python train.py --n_layer=11 --d_model=256 --n_experts=4 --experts_per_token=1 --d_expert=480 --d_shared_expert=0 --activation="gelu" --moe_layers=[1, 2, 3, 4, 5, 6, 7, 8, 9, 10] --router_score="softmax" --normalize_top_k=false --routed_scale=1.7 --balance_loss=0.0165 --balance_bias=false --init_std_router=0.0142 --lr_router=0.00122 --vocab_size=8192 --norm="layernorm" --norm_eps=1e-05 --tie_embeddings=false --optimizer="muon_variant" --lr=0.00515 --beta1=0.95 --grad_clip=2.0 --batch_tokens=262144 --seq_len=256 --train_tokens=2178000000 --steps=8309 --dataset="wikipedia_en"
Below are experts of layer 2 (counted from 0) of a mixture-of-experts language model. Rows are named router (the router's row for the expert), up (a neuron's input weights, with its number) and show model dimensions 0-255. Each number is 128 + 24 x the weight over its row's rms, rounded and kept within 0 to 255. Numbers have three digits each.
Before each expert's rows: "mostly gets" lists some tokens that are sent to it at least half of the time. This comes from a sample of Wikipedia text that the model never trained on.

# expert 1
mostly gets: " and", " also", " later", " both", " several", " final"
router:110118108111099140121143148133109109127132104125121125131146145123127117117099138092130109105170117123114168150119125142105140100161162140102118110115122160084145143133113150152122104172121164107130137123109141140135154179145178089105143127127146143100186114138136129080121197084097109111140168128114128053109133115111195141131120095131137137135133170088122143084082081103124121116129135143115145100148127132118144127123158202125135093127123163116166100089118137098144103129145137160121148136115134085122126134123135149099138068119072124127127136104117113121120123119161174107091113132147132145096142154148125143155120137156162133157164102114094158152074168117161123126122099181101126138131136154113135129122101154117115119133145182111146127132141130119162149118188112
up16:147134089146126093113104125118115111145126122168095163107141126109168153124105123122132177092146128134107168135126134127134183160079141144121144118153144096096138121109097110080144134160143154106161151131126144134154143178164122153138135112107132131135130156138132149156169098116114095142093135169087109089127138120159090093114114163071126149113107127106099139091081126130098112127157160109122111126128159107118144142136142142132141149152125139142144110148103165159157147158172146151138166135125070141127106099139104154092167097087136116143127118165147089128105092161150168174117105093079113165155134125121072120102134130114162110158141073112121127104160113138110174134126134142118122097094103150145169105136117119129096147105135115089142117104116164125154157130127120
up17:135126127138114136112128142168153063124112113093135096127103136151138125127133103133145176110144095163126121103146118140105116131119158103115132162157091142114116099121115136136128127120133140210121099117127147149142110142132168103164147126141146124129115180106122140143125124112136140117075110100144176161109130125118172093142096114113171118128103143135121126155144124118133156148104101110143155127128148112118097115083092147113104104171167165098154126116118106134081150153104109109140137107076203122124159100127127174162120139127121158148143107092162150116136158092141095113147105137151127125122145122190180137171148158148151112128096096136090128165100127102172138179129113147143145144093147155112124084141132150164144141116137130144122159098116136100156181163136130
up18:105133148126137105137080162109132131171103105152093153123133115103138149167101075109127102152124114104113136127099109165133149203124133148104160149134163125142116123135114125115133098140131088163107126147093091126112146120103113085118157105148164136135107142140112130121110121150091130088139144159153148098127112112128063146175148175116155098128139090079129134140135090174132069129150147113128154129136104119100146124147091125134081082125128137091109141144179132168098108108135122108145104130090124104107128105181141108103118128184122096142115121130132110143136153144128097090134156133132118093106124087122156134169138111145140163104125146107091095152136132109158109095124176118144140150152150108143144163141150105126093145143187116099107117107122122108082106142137144
up19:119142101106107138155125152126149130135129130156077156144159138156150056117151124167074132127185117133091119117118132108101112120154154130116157098145104174145113122141112159112093130137134131090120152146089099118143112070139123130088132176133142165142134165154138099137127120143107143119114127145111179113121124122139143113116158122133153119181122090139135123116134132169126089128132112102126092152128131116154133089138154134109199098113139142144139125081129146073134119170134127089151170137105148188153123141124111168114175137128164090117106148140137132142129151124189133144118146071133135139108125135149114134148111167118131111153160158142116151121087134135149144125129147162115127137129102146160078192136114146133139126101143117123137112087113088184134117167142118
up20:139120149108142093170119124144142119108175146116108103167112129097112156107153125151159117134182087106108101146117114147111114152137135130128114141112106094138093204130130130125138106181168155137117157194133162096150134146120107088101114126141102098140175141109093127154166171093119093140182135116109139123151147115138131102126129130106146126131093111141106175153121120134130130132106141150101137109102138119120131084176125134126158139129118142118089139093130139147122125189154144130165120120106165128150128102110129133110166102141159137108083120160119130187128149144162139121082128116138111133169119161133160142114144131125103109125153090112135109112090117190196141109134155121128119144161150180145125112130098103066120133138095109109118141099123131124108136160129097
up21:079206162127153118140119111113097142169132152126102146126154146135113138106120122174108130109140109112158133082124159171146106129163160146145088154152124137141145129108094137131120176135098087104168135123110133097096168123139148115151173125168120144165135128126122152145135150097147100113170155122138120142100157120128149115116160157142148092145111135111093122096135107153143086115111176127141123064144114116164078123100114120125158137128125117147162108119130113118158167102148132131105121115107112103140113152111118079100136079089120105165139121151142141119128108153113103122108104142127149101163122129161073131112157146130135111131108130099148114168111124117162119094107092136145125146108207142104139130157152104101152100156176100068132111101145106116128137120121138
up22:136144166179124112079086171177092110106116137159166127194084136143135132100141137125111113120159127118130158128107098165139087137145098174143153112111116098100118117153119151132159116162070103096136106157112123144136174120119146138095140127130159085120091160135148155159141108132122126130183179129154120160128105106117122134130120163127146103142126130134130103135097123102154137152121147112121147115069101110130139073101147134148134088129126156128091103100127109081133160147096132109163153147149146127113094106151147124135114098147081124139145117089133154116122143137159140177118157142126148154162165120138143133150121165160083136132079120139096107156133140097103090105172121158085127119107142145116108153125123100103124133128151115109140140144109169145129130162159104
up23:146151180108115145094147150097097162134155131124129118203125132139095094129185145098142144112126106110124107178116135160140132111152126134114117128162130134120121147124133118165176137088081121122119143115145115177081138084117154137143128119108117114105141133132116156127100084119120130152187103113094134089152172114166172138154147157102110132108144153105175100086105103123164088118122150136131151148092113133122142150123111155117130108091138124148168124144079143096122115155125095113126103101128117139086141130152147167162129117121157117142094122153113123110119113140097155119073123110160133141116138161098138117174141105162146128153140151120096140144117155113115152161144119143105105094142149116149082107145109098118199147154113152131145112103113097108132145072123129
up24:116139155093110128112087150092155124139135127143139137146114143108155121142118096099082165112135126143130146136106129112152161097161164142187107130104122108081160101169133115134127167130102146130164157108137152118168126128153102119119152125140181078101099166128149125137139128102114098099147164100137170125074099107118078110111111117131149076156144100133145097103120094170166137122104158159124116081112138154135125133137129137132103129149141153122140178097143165135073127128147162116157151123097130137117126168144093132101163129121132116161129164123115161156117131149105150105117101127182098165107100154083172168109119163142148123135114111166121097111124167085120150113134125139149149106159140131107150116097131107157097139140122158122146135123150124147117156116172084
up25:117115131185131107080095133118077119108110153161169134113115098085142157141145102134124104124122129172120126117135158111173113119139122129143091145129129122136095148127137169167141101130120127112153115118163118130115115142115139126138100108125118182125160143123136143157156144150132157141129111152103162132079116127165163149129088112150141143131148109123088174116114168096135120121138137175095118135087169126106111156096124109154136100145165144113123086112122164128141140141067159088168114137120151107120165149146145130141144133110105116152119100088131109138080126139115113104115120115091090131110139153164138126134141124106132158125118110130125125149098114156108126082090113201094106118136146075146118147131059124140127164127148139130148205092099114096139109122179129
up26:157075130130153111138106131098164104113108130109138158131127115102146138122103137109112136145124115102109146103124107159131125152128118116149173110116121106128122118133107141134138123079130111143162112131126113116122123122081132129150163097116136115091153115088121094098109186126141079123149127139151171083126112129099166168162085115114110110144146134130120188113127153125112131121131133113131150140116118121088113209121163135135128121118114131148146138110121151136078148120095143130171158135103134097136108148135134110171145120147141103148105142102150151121121181159144154156048156115125126137167162107117082147146065120097148149111180088155117130098120134114132157125116114113110134138133132048142180168127116137118104129103164111123163150143161163112107091095160132
up27:101177140124106143124141134114151108107148124137139153101106135111139163136096109183087080108139135157126127133123148098143135130127126141096144120096125122081086137126087083151089127159087124127133119138130152140119067133150135183107109103145125140092130130124123112125131134118156088143173107160151127157153150131114108158171140096113100117126142103174112129144130109136128105170145110114181072179129103154116121159112167139184129128092121155100133161114145139130164120088107147125118131113144122126125122084076070183124118093139106104106087129131061133146119139125146165127126110157120151161151152152103148131151101121135156106105125133134135149121100151131135138162110104128140106068151135116164129140146155116124105081146103130129172098106133129127096135141099156
up28:108147159107140105119147163122131135170149175158148129118098183120105161144090168132132114130167113108166184137129135156106106103126123142105144134131124112135153176146086077097139124143118168113113138131132141090140102101125115127112163125141104133111138123103158168134129128114094114154167147121135145118106104135086112136160147134136124112148117148133144150096162103121124127148121145075111115137123133110111140158088156176112110119161099125126159135127113179132158191141142093111153139155152121142095110146179146137122103124134119130141134131127133097136145120154136158129147095100134144124135132103084154147117126126176096146155179096189104087109096086129137124115152159113120137130113124115148107132151078126089144118113138130129080098095149107116128156128118031
up29:142133091106107097128125159111155152152176128130060158098138129114121134114152139113164102139122126141167079170154108145152102108118156155113114131163149163143133102156123109119132118141156168121133105171126147132161153119112100166116118120169132131142137144125150132118149085128115102116130123147106127119144135092120127176111157148082135160126118178131154133113107120141138128131100127143110174088111146117115154103124147181126165151133131186147167123084104111144118137149135126119116134144097098117113094066165134135121106146122152139160114144092166122129133093126133126091124119110109123114155098092149123134135164184207149123125134117114109115143156134096147105114121162087141133105138079117122110135115081136198094106093128175102158139110135095116107127113151113
up30:125121124088128150116119119165149132111166131139135174158165128131116100146115156116140114103115062115104118103143096125139137110172152090103140106135121138153105097158137119137121067138072119113108157077079134124132139126102122136122064168100126167110139142138073145080163108135108136119128092104139169100131134152153073139125147070121133126133151162162124161131134092106128122098115113120158126144105131149139169155130168182145135108133131172147101133106102155118202098138098130135136130146158147140118139144128149120172105143081162148172134139111107128171136166106134122120110096106154144100108124129147144131128127116133140135149149117115156113119129135107103155151128112102106116153140135105103142124142100151082183130127071107111146117149120138126160156109154128
up31:120150145131102166088112167116108107132142096148166125114110118169122154186114120096132141140140111105092166138126088140123103124148120124100110135078147117116118140124133144144174090120120158138128125160134158092153113123094121124137171138163053149154168130118157166121152154139137128137152130132169145130104171110151123111149142163127147103150089107129103155179048135144083124189108121104140134133122127168098113156123125126100096166158119143103130100101135108104147140120150142119146130154135148094126140109164069053154122104107097081152132126128123137147147100151140166085113135134157123161144166097127094139172108099114143153149149121107154104117132113144132130136129121125130151127118127113112134169119108138132128119147176160109131124114127130134126138141183110
up32:132158088154129107132095142119120096098136136158132139119141115139096098097139123129107142116116066112082161129154140107082164137147147142109096098109119103160145105101114129087152081158091116142130135138117118157087137107129118151143136135116173144150177147114127081137156129149171158112144131162120123098146134146172146157134123085171158124119135112142126131116091151113151093141127107112149127116149150107071173136127152122130155153121104141113109134088107199083163137173118098117132125118158100125111146097099140155167109150133115127137103125117135141145111114146149125083139113123133130128030142143122115125105107152116132114146153158137094148163095109155098136092145111124122143133146159162131144174176120136114104142135125126127108170127125099125148148114189115
up33:110166155133109150139112150153125094116158092185170146152125129139089116118119134105151115110105148167098158128172099115148153169129127132126115117136129118112140155119121169101134131122152140093118135128143151099150126180141124155112154135152162121101100111165141168141119107128108146124163168107153103081103096112146132122129095119124091138103094110145059075097167132137113116094113175118112096130156169133136158150133132117105093131127122102133102124141139137105190097122108132147052138112108141124123158163135074128115097132116134120149124141128120122148141085102127148154111146102169168114168121147140132141132151179141152142103129112134079136086118154106094163111111138140120143131120127091132083083153116140151135125111170115130119148132139150095165151171136154
up34:158171155134131105131122161111148117141176113124128118105136150158125134133114183094116128097161122121147143102123104131076161126101149092137135109149152105111121056113157085148091098159148124131100127119115113155103102101123125125171169131137082154108119158083112133155125128117131125101118109113154150085111158133166175134098122120134090114155108122083179121121118148144099141132127124145149102123155123132159120136119115121156138112116113111114115114126071165113125067149143157125143120138126133161107104131142114140140094132107158077136083138082130062124141154135109098123094122117148128127127120166106176130142148130153108152133111127131156104157172168131089159145115126125104118142147169163181130125124155135078068109115141091126135119145139166131122118117172137
up35:114169114128078106099178098107136146124096174131135134113129116187146102098104130148104135112119096159134133127130134143108147151161117109129138147119123116079114146110122095094159112175123129122114136102109154113134144132126186131055146133149098167166134121136087115135124116105128126131127140150093184161163132145167118136129132122112124118185121124141130107150151142103156141155139206105179137106120145121131128122093120130128199159135127150141155144120118151109136099145095132129140146109117153172111129097098095188164118160081145071179134123098140133124128148118137114132134151130133134160107161095151152110113118104137122109137100142117165109127133111117091166110140118153097144131115095145150158146122107175137131116151117131097124107123117146134119116199125106
up36:098132087124125130125137127115130152130152119126154137156131124123109130109121166143128131109146123106079145127179120136071123117116131146125105140147113152114125161157131170142098134116134122105166088117112137147114157152089139083204153125115086118119112170126147125164158126143092154104103179092116110145127175108129175137090117093152161129191096153154148157115135075145134087147160082127138152160115151134158097161086109180107107151143095158137150149125172123113133153119166112146109156132135142092153113110096146128103134096124111126159107099100172112116111138157135131132135056148117081103123122157107143134123150137152114158113111128096146142146159142137099158156138119146124152120123115137122182170093109120134128102149109106119137113115108151147108129148137100
up37:128152080122097141188147153130098078131094137128182123136139131100157165139144148106151158101128092114113070125144127132108188120131126142153116145225107117122133116106141082117089111130101125128151168117143153149175101136136145132121147156119164126093086149139112117141148123132101126179125151077151107102039108130152188114124120171091089143138115126079101093086148117131102114137105112132099105169156140144084110130121149129136110122173120139147121125108130141098155115124146124132136182126123146120119152134139121151114137127132119147127135100105115159125120130108171142146109122123111154132111121120151153125107117113143152130139066111100101161107137104131113109121140096125127118130186106127119125132154117130114096113128106143137144106125143123111102146155158143
up38:141108165154154140108151155152125143121109129137114131101146106115095117103119128096162115130172137146107152125122159116139142166167103097121134113147122146141106132125135138127134149106102109141166138102089095129118093099111136154126116140126177155144124147125144136123155136135160114134112115137161171113100151106121125141141173111078171142097124139141079122088118132120096119133160122121122157131136117127131147135143150175107114126106136125145130143132109177097137144155162114149160129144117129135088123128144126148155089133117134126177086125151115138124093130141149083106108142113076129118116138114131117125078183156145145083123141099098056154135156140108129086060145079175054110165153174140142126139087162145112134120118169117121095103171125123136160177106161108
up39:110076130118061107132138160128100109139162111170100138125134174211112061132066176127100145098104137100125146117116093143129121158141123135110145090162149185140108124131132148123140126106099129170174131157137146092098112129103175110139119132122137118146111129125131131094118138166104124110136162124138145142120130146130192132092130135133130105145122135158178113123099101144110083092083113097118136100120103105135126113158116130120103118106122091131109153126122108093124148178133144128157126153159151137123148122129136099121107109173109135070127122124147163061131143134126104142147116113143133106150095085105105133121173093122105119161150155161115102121105128161154136142144125128132107153130138139131156168135152146099117163104104123127138134190108113141121139134126136
up40:120133127115132115124123167139137112132162152168123148157161155159092108164121138107164163139139103107110147129072135124086104125143161164092133117170110126046149120146100134170131111111144123121149108110128078142113140143156140120129137102110132122129115165134134127113129138140107085131127081162119161100125099126099131131108168105121115150151113126135111122159165132151165168117125132119126142123117124123112121127093125163114140117106150152138151116124089123137168182137144112155142116144191135099100111105119124181136100102166124183141122143112147072117086150103108085099086139119119094125145128139136149142171152120114156116122154068111095159122138108151126107095114198097108172133129154130112174118144105129125149115147144104099151128151101113162118146125085162
up41:131110135131128162152139133096078150115157127134111185123097120145199145109126122136101144136105142111125116137117104146128095153159132105119109072103103125138122141111122121125135089160149109154117155148100131125127137140152135090112164125109134086157143157113126125112144137158145106139175161147193128148158149115123147135128156145099150130102124127116099123146121104173151100123130093118109111101143150109104118122141090074085113108155129170105140090113085143165108148145144173094091155093140164090112137124122114143143141118143119102108164154136135063144138155089118153160089061148132106137099164152191157149133126135137153087176122187150137121111133116181109098118117130136143103130135118146139143159098117167133105132136119139144144125100143138104165134146128123
up42:117119084122070130146133106157155109104064143147163085179132140128149089119147154092131105142137084155117144130149108147145108089144112104132150092175119098150145142112123159145128131132148130075131158143083124124117127127097148141122153143136124157120128103142117134097132118118102136149136099113113103123142109108119126143115144090116133103167119114134159135113142128127098079106141176129169090137107170151138123169123146139095153139110146116162104154125107158075150138094132219124131136103188150120147153118125146168148152103093110149095103118102114132105135134118165159098147156122121123132106087143107123107121095162140119119155134165115134149128113106163187132083135068128111120116136099132111159120160123092112128138134122088165135163119143086145105125116126123
up43:134147075121109112152125174160099136152127104110126126140145134129177110123137091114118104101154168116145135134172131090097122150117136107150080110148124137092137157148152099154143105123113109126108144127125106142152134113127059126132178098142114113115120143132102103145109132126127123134117118136137135127138148082105103107140116149103102086163170152117162145108084101123105121074111145118155111102137111191110121139154121130156130074113163174084178148092144092132125115094189135141158144103082157093104172138167160120115080094098117098117146130121112146147123142111175185111116158120113130097134114080139143152149136137106183146109120115128131146123120123113148172098139152149126128119153126153151124168119140147145114148125149142130146150119115178154153131151139132
up44:112131128106102144123170120121149148116134138147185168098141152125123132145140140143139125107155124101083164117089107137115121098140108146083090108139099117132153126067114147141118135129145134142148118134142122162159150079151109125143168136117083156161126075141138118119118139091136119097166150124103125154103109138134132144170139119115114125128117123150130131153107120085125105116125080093119112112101164168128184106171164111136137094098151146130119164136130186178139135143134095140118135126181121107106098067136128137102111119120117147123101120151114110114157111103196151137106110080142150138088153113123123160168139139116129088175110085154106139118160120156130086088099126151136120145119123144140147170186090141156153142137130117164149142099132152125122145113158101
up45:099119168129133108124115124152091127159094109128083112100125124100152121153095105096093128116129128121104203142150143142112137157145129123172120068113094106116111140144097107137147127127092152146146153123107162131131157142169164149157118124115104134170153087066094158135082155100139136130168129146153101162109124083111094091127143117132125111158152139146096123113121076150133123107133152119114140156125112124107147115118083159185134078141095145112154106154150127109148152092149096195128088106166165144132122159163102152109108142115093147139073125133097123151143096150119156112115149115096155135138114130120088142149136152154119145151112122121154161111122108164142182102131111140106116132154136108112138123137128158109112134134121092152149150125148153101149095138138138
up46:168177144153172152154182121142099121152143142133141160170087116132109114130131073114134130179126093098084098168094132134111125127152139134137097123132132110143140103191161091132134088120146121113130134095086169082161123102159146122109129138107113175163173142140141116157129106150131128121153159115157147156126094119125138126134184135155112123172126114138137181132124121127102101103115110177113120134130125106092141065155147155110125133123141134163158135100121120076109170121155098172139112090090158132092110158103120108142146123125089099122091106141099135119119146122107123159133147113119090148167136146123132145126097125159097104149143121127139120140117155125147108109116122148092188118125099147094095142145127142096142143117098118115132078102166121137129120139138142
up47:100187102145137163138110160164143160193134111088131153171126167136117100089094171111136156114133129153141131125118082120096138080123109118145098118110126139122126080110138124124117144161193147092171174132125161121105116144103125102113127133132140160135134155132094163110129126101107145136110149137075120087116128099078082154127094131126121123172109146060165087081130109122146172085170133158150173122121092140129143144159149126140137106150126197146157140093105156115134144109121117156109159105111145121121125137137156142115103105132139142138105116131155138107146143133176142143111100152121126109089121136137163101158097127150141123123120132107078129188126118122133113124143140150143155139103140154094139154136125151109145118134110099116118113133109109148112108146099141
up48:165115098094153126092161125173125158150187114134152139133122116161137154079125156098128132133102113151113147112137141126102130128169098153140131097126153111148119135145105140148093118135130135143143122109104120138124174130119130123179120114162165092113165175103112107108169152170150115158161129133097179169126118106144124134133147136126143096123159151136120112159133108147128129135119180102156139129170105164119087111145147131078162149047110109115120126163103164137126115113119176123125117152100110135142155103124135117171127112131097122152146156116109097094113136137113148140106104131112132122102127134110128132134130121080118172102120145119121135171136128153118163094149145207119131143124155120070124159126132117100127123169152151103172146086118135129107154074104084
up49:124162099112110092085153144140115146171099140164117138122128125160121187113120120108124112112103100139096129165142103101143128140110109134109142113124127074109102156128165108162158135064118120110176151126106141114100106125113118116115108124131136083129176099132112105117154149159120102141125119113135110100136108125101101177130133110091184145102147107157151109154141130140122148133132132159099138149132093157114152151133149153136080148129140167079143128103121177057145122103123094138130163095128112129130130152127119097152126129144140125185145090153114116175122142118136138151160116117163138150104136135106154108129144130139173129106156103119108140140076084136119099105089109160121172100112157093139128136134167165145126121129147157096118076118114157146116176143152077
up50:123150147125111157142093106156127136123116131145130154138132145148101107129111107143153120115163120136117106106152143091133132100085113144162115130090101106159140134151145135111104138133106146121171124161131174083125123154145091118129169113149171139123159090119137121122099129122154130128120114156125090124118154135119120125101151131101148102109144138138072153180165079092125139086148142190080138116102104142137114086118171139120179076133129147112125134098091132087123131109136100102098148144156096099123086148103131184135132170112129116161098130126115102093113131143148120159161115110137139110140089111134152157121149113143133123123122078098086157154156153169104140091099157140091129183141151145096083109134064155127106137135105088158148163136124117104138122130141106
up51:135140149125112144115127156135114072102130163161146147144120154107092139110095132096153104128134099106090167092148092109102137116126090136153163133082098120105150179114114123158126099125143093131169087132108112130129160113108108129156147102122138141096131125099137112107158142114077115095147159150073144110123122100151115100152144127109094104157156166144147182105096088139154133163156106165094126135128145134141124140103159141140131122143120169106145150127135155109120143129122171122151138109112135112111132116131178140126111141151130103105141104137100129163113102127168122135136088130173139168143154117097108104119120125161117131186146135152092116136103112128142102044121129088131086104107179150149181127117097142111129104155117159100126159129162147134115182114128144
up52:129141132086137169150094116147142087096108146099136124149169135115164094133076123092119124134156121123174117121114099111128155133141110135151068139118090113093132069126161119092129100110112145115133117158111180078130125095161137131102154129170168129121138171098102128133157149121090155122137116147163121173113139077130121119132128177119126137137114123112050158120085163148109121138098112159147116120101111091158151130170090128100104089156131115134153127128103086116173138148103098138108128141074146122117163109124078139140154134104143129115102123104138126153124098119148159096136118139124140162122146108152116127155176110159144096146141121124150123148107149132119140102158161119145156137160157191159118126103109145121118087128116120118140126120159167124158108139136129
up53:158105122126171141102131114140153120116128108108154140139139087132140134142165147107085122145087129127132113111116112148110125118118142190091087124141174122100129160137133116104141121117112165196155097175137129128111096144145109134137111145128120135149159117104128145140108125112122151144125121140172165130129187135081148178095144119114131109125161106135103152102136098108140126120108131124149138142120120121081167133153107164159091122129107138082122098176097101104178119143134131122121145140092152119144107105124100117108123122112098126128170139057135096145108136131121101096138100107134090097114114126153151152136143127122142097166112146136124123183130121157129094108059118133073153137175124120129121100115131103121181136176155166120159147108101068161136096111114135
up54:090156107138133150157114136122126107139146112127149129109109148132122121138127117150102129128174124131069144115148116123050112114156115113121130100131158132127131122119120106140154133155121154109105117104111126086141139112164125142138096123119067125137143101142100107105149139121149119130140138154130178100154128104140136130138111127149149126158101115158162098086126109110104111134108116101116149162109076114152151152166081154100144108133129139149143108072065167092162169133120128139141161105145146127137175154126154165142165115087116101125099125154113152143126099151144104082080134110082110154159133134185153134145123086168149092152144131120091168152124134171163138116116127130149101125115138135105157180131130181105090108130103119141121160109104130115165094124141181
up55:165136125124152136146106132135109149158129104114096169151114152119143081148143114143123102089135120102114173153117144141162140139158161102155166114161144123139134104135104126145156164171128078119124123109101144123157149125135126116099148132125154130106150179156118157100138144119130147146158148164130128117113128122103168162114085137095128160059121131122113077139103126116180154117172099145097131132137122114143090099137116120142111121104164120159125119178103155139125120113119070152150114055125138084109119145116151140140164130152095162160107121106136118104105141126125143148092170086132110163125143096139173111132129162096128147146116115112120147090136102100102153119169132145099147107153135100131104111097086113081090110152150135095116132166118115182119157106157147
up56:153104099160168153157107173136072130140137126137099109133163116094156108095118151113154163162150131089131131134118123146162114081160096123135093131117123116139130107099111102133124109118125174161166109118094113121115144113145148129097145154118080131124125119141130150102184159135069144131085138140135110108149101124127126154175114125126156109147127149140100124160122127152137126159160117095099085141119116133112130147153143132133138065131145105191114104080138138088120131151144123159135124159125068096129163144112153136129119106109138132170109131129126116104118128120178152123121140087104127129151172126100108163177139132126105164118143124130099165080117130180130119148140144144169110090123110095137163138166151165172141124105132094126130122065109148144158143156121138
up57:176137148146119118149123142155123152134164120172129126139076115145148146180120154110113123133125124132153158131159156115106130115114120103140182118185107121122113167102184126107122133142167130106120110092166152149105119112111131095101140127103106099100124139150110152112151090111115133116097178081136139149098145119172174119096109131110137080131118137122171115131160152087139134146094153160126115125142114110090126150076154127116156122162067147074107134071088149155114121119099151124125139128117136121140116148169113132123147136143115136119084149097125139152140100131138103120143120138085126118103144144112093096151112105170169151158150138182117151107118159132167117140148124111121151160095123073127111130097106136125111153141133103078143154083151146121161143101123119
up58:121117080116087149168143142119122146132130049121097190145158150130128127126179125120135098123159104139102149146131115156089119117145181128127120141139136110103171119158117132109133121172102148151109088152089160127150201152157147140132132122107167143174132128114153174128148116116121142161137175113149143118155149116134120128112125153109133109135126118083098156119119125094133133099121120138088117124112144085096161159080131120108141137142167076110165133135136107126165119136153151125108176109111169069081150190139114131123125096152112109154132106098093109088160111129114134124145147072129152119113122145131108154118110135106142116109131131151112080108109113124109156119125122109144094132133145143128109134153171156122154103156115137154156129099118175122161129106124136
up59:146133169090137120094117145120128110124124146138125135128137111127134152138071124075148094154182125117143148119117162143113091125158178157078157112113092127134163128127140096136150096128123114109116159154117124072122129111063120137143145145158096137154124104140106127140148137141127144121130150129107142134056150140122124155144127154164134100104149191151128159113137115155127115122089154073117099138138140114107170127066112157161093142174136139144148124126130168104161134125140149150165134128152113120095133103151117144086119109141100145127151170114138153140146108171137111111135117131134078112155151099136134172120148151114122161160114138144099088152138122133163141102160169160130111192122114135140166106152139119105108119119132149138099119134138107110097140171156070
up60:146114104145097148133141156130124150160083093135113150157128085144126127145148134132136140184096129147148180157120124134137094104125125090147091158107128135119156146133135120089176156094140139163115117122193132119150120149127151167118117170114182107136110150136122158131080122123116119098117095115104139073138135141128129127130128087114145151152138119117113143112072126128148096136159117145110178105125123097112106150113118113085171128112151130119152147157116056126132145124134167154124142108131116100103136099159147112125133144187089134112108106163134141115142133147172155152118112125110123125071176107104130132155129088139134112110155116185068103102129112121154100130126122131121125152111126101169098157156097104127110126155108172146080115120114110112183105146126120
up61:134127102141145125083120164166113094138133132087144130135156114153135093095141110116098143095152121166114155110110150116184127143153104085133137144160092132120127152083107099138124104087157134127159140168151165071100156127131157111084142140121135109122143168130150102095130147109117141129119138099119141115115136115129146178140126172182141114103131159137048121127102155099143117130167128148105151115118133166149108140131120088120125146140122132120113151066127123122142112103115129125157138130113139109145110163147135126175131110171101079118137165131145113140110098135120144108106129125142147075162142138137133159131119126117141196101114174108118171145106108093090164112169128119126117131122183131125096157117184138145065104116153149140095131092119112112138124126132151
up62:164126132128130148120142090098116117175131130161133122179142121123128122132176132112131140114140150167142180145130143144118114099094141128112162119147152140147098126167110126113125118125160142100102151115134154157151159067159117112087138098155130140057151152128132120116112107118126126136152157095116109127135095131161196137095126145100075090098128117157136125067160116153117164105110125117187139130111146129110109127126126155078102099119146145157194083096112100109138115128099158130126172094128189121121125122102176136137074154130111113154090119098116146106100123141123110121115128110111095152126133131144139128109068093126142128155145114116101142114106139107146155118144146151137129111164119144140131098127092118141133114117095125121143139172099156118097183131156135
up63:149115140113130104093112169131118092086152127087114078138140117100164080112132135084120161108139123111144170097123164139119105134128135146141096107125145124145095103086092131164094145136161136147142162134113129121098101129112156096141122124154147133157115141139135114103119164174113096116185158142100149105124145087143141176132111100133139156107171148151131125125121149129083147130107169152145114168116151129110141160129115109168116140105092167117115155143104119102135124148124155171120133147132089108121093141142128117105132091122103153099131127145159137179179088068113151092137134152130145166094148126182152125126083114163089100202108121121085159134124097180138106145109145140125111110155159126141142117151119095151115129149135117091115132129122138123126145111140119
up64:161154123181135087116116134128137150107079151104141126134096147159087123131119127119134145138122110108136105125087138094139157167119130134107101128169124149138101130148076156104115097074155166148163144089094153137152138114129126138105135137144116150108162101117106124166161150096118080157151170118125142108141148159173177149139075135143161166134118093133132133137117123113161124130096146176148086156088135158134100123146135139113106133144139158111155084134148164115165102141141137127084103159155129140105094140175114130108142132118147167199150112159130144139106110123092156072138108093106125108144099113132159112102142134148114138130148131127115136129117130113128158148115083144060149102148128163124093106132092135132156179158123113108143139127146115135158116143142114
up65:144150174165140104135142127147089095121130122093104173112102122121102171159137136074158159080102138136155140096165091146107144111117085174111128109181112124137153120128128120094145139114080157146145105146100118128136115123163101123108142118127106108080133093114114110137174134086098103124181137153146145158079133142118128178110159141148147143102084132096143135080153124131154152119152159111113116156141152140130122127098194160098139137134119134128122129102155119116137128111106121114154136111132133111152097121143125152146128103133098171138134092076097147143133129120151160141146132117098114137149149084071180129113093099145120133141140109094094163155161097123125107103135161152144152138102130115171159125178128133126162139139130128081146140096150131113124151125141103
up66:085142120129093146162114142139104133166134168125109093174141130172112127130116165140123110124176133156125112140140154113171107142140164146138145140093121121153121154142088102120092119173111135112135135130121122142103106139108145142143130089163144118110126153150116125128141121091151107157168133124168116136126115141137099103106120095081085082123132162147098096083147097125154151129129170127147093132101145138095151132147151111111136116093138121105132079106127087140133112134087151177092170115111153182129140117163138173182170077108100109131100138097151093145103117121202159118107128165103137118142139116102123110130102107156158111115120115108131110093120145151089108152134128136168146133118150090139135155134103143135111096106085121112137100078132139129172143147139159
up67:113156148160163123105119137143116159151141161152142117108107132156160112140146115155131139125131164106142142131115160116092134152126149106109107087151068088137109095094128149144108107124153144200136114150127132122129102140140133077096108157133135136150158151109162120142122119095110120097138141131133149129131119160111156115094150114150116104147132138136147116126133079137109112115115145142134095104175135162122116139128112146091158109109163088110141103141085091141098114062171087112109137119144141129162109126140083114093217150150151118156104138120171093177131170115142171137143130127108079152102123110133127103133125198137160130180120111131119109149110128145127117102140109162097152135109127132153114143123115135110087107119098151157153130109119089104088115171132135
up68:084140127159109104130169097123125122125126145134086158168109159107131139104086117120142122104120127145159135097120151124101152138120148113061133128130183117089130094157155112106127149178103118123112132112109131133137125165122130096124150154120139162110134099096108148135137103144109133162139093101148108111163153154125096124128122114156098087109160124162147105144129147140134159130099094094107070112122113115143140077156119134126110102094143088109123115106134126117167147143104164182141176140170125127086109170130177113125097136119120134131123108116138102113130117130132165127094149080172125146149173103099138162160108154118152124138204123121095111137107113160116109139136088151123079169168070103121160138132144133124129125162109142116131143123145137130157158160106100
up69:133099155089121109103097150140162098107142137116123140122125138154082120114151122143166093109146154110076150153155139108125141109133141135136141153110122151134122152177140131167137122156101127140105087105115126080154115102135112146123090116174091146119117112167123156125139155152113135095104135124174147098090155111097147129129143118126109138123166114123108167165089125107081103130146139135152103122118107100125102111117119167166106108100153138087155128076138128113147107114159100134123165098115163143101166108143142142109119163127154141136136129139088138147143141100151165152152089196117109089099146119132107150137098158163145111178130074138078163150146142125071113167102080164125150151121119125148131144132142135124099140168111101160109134112164139091097113146114136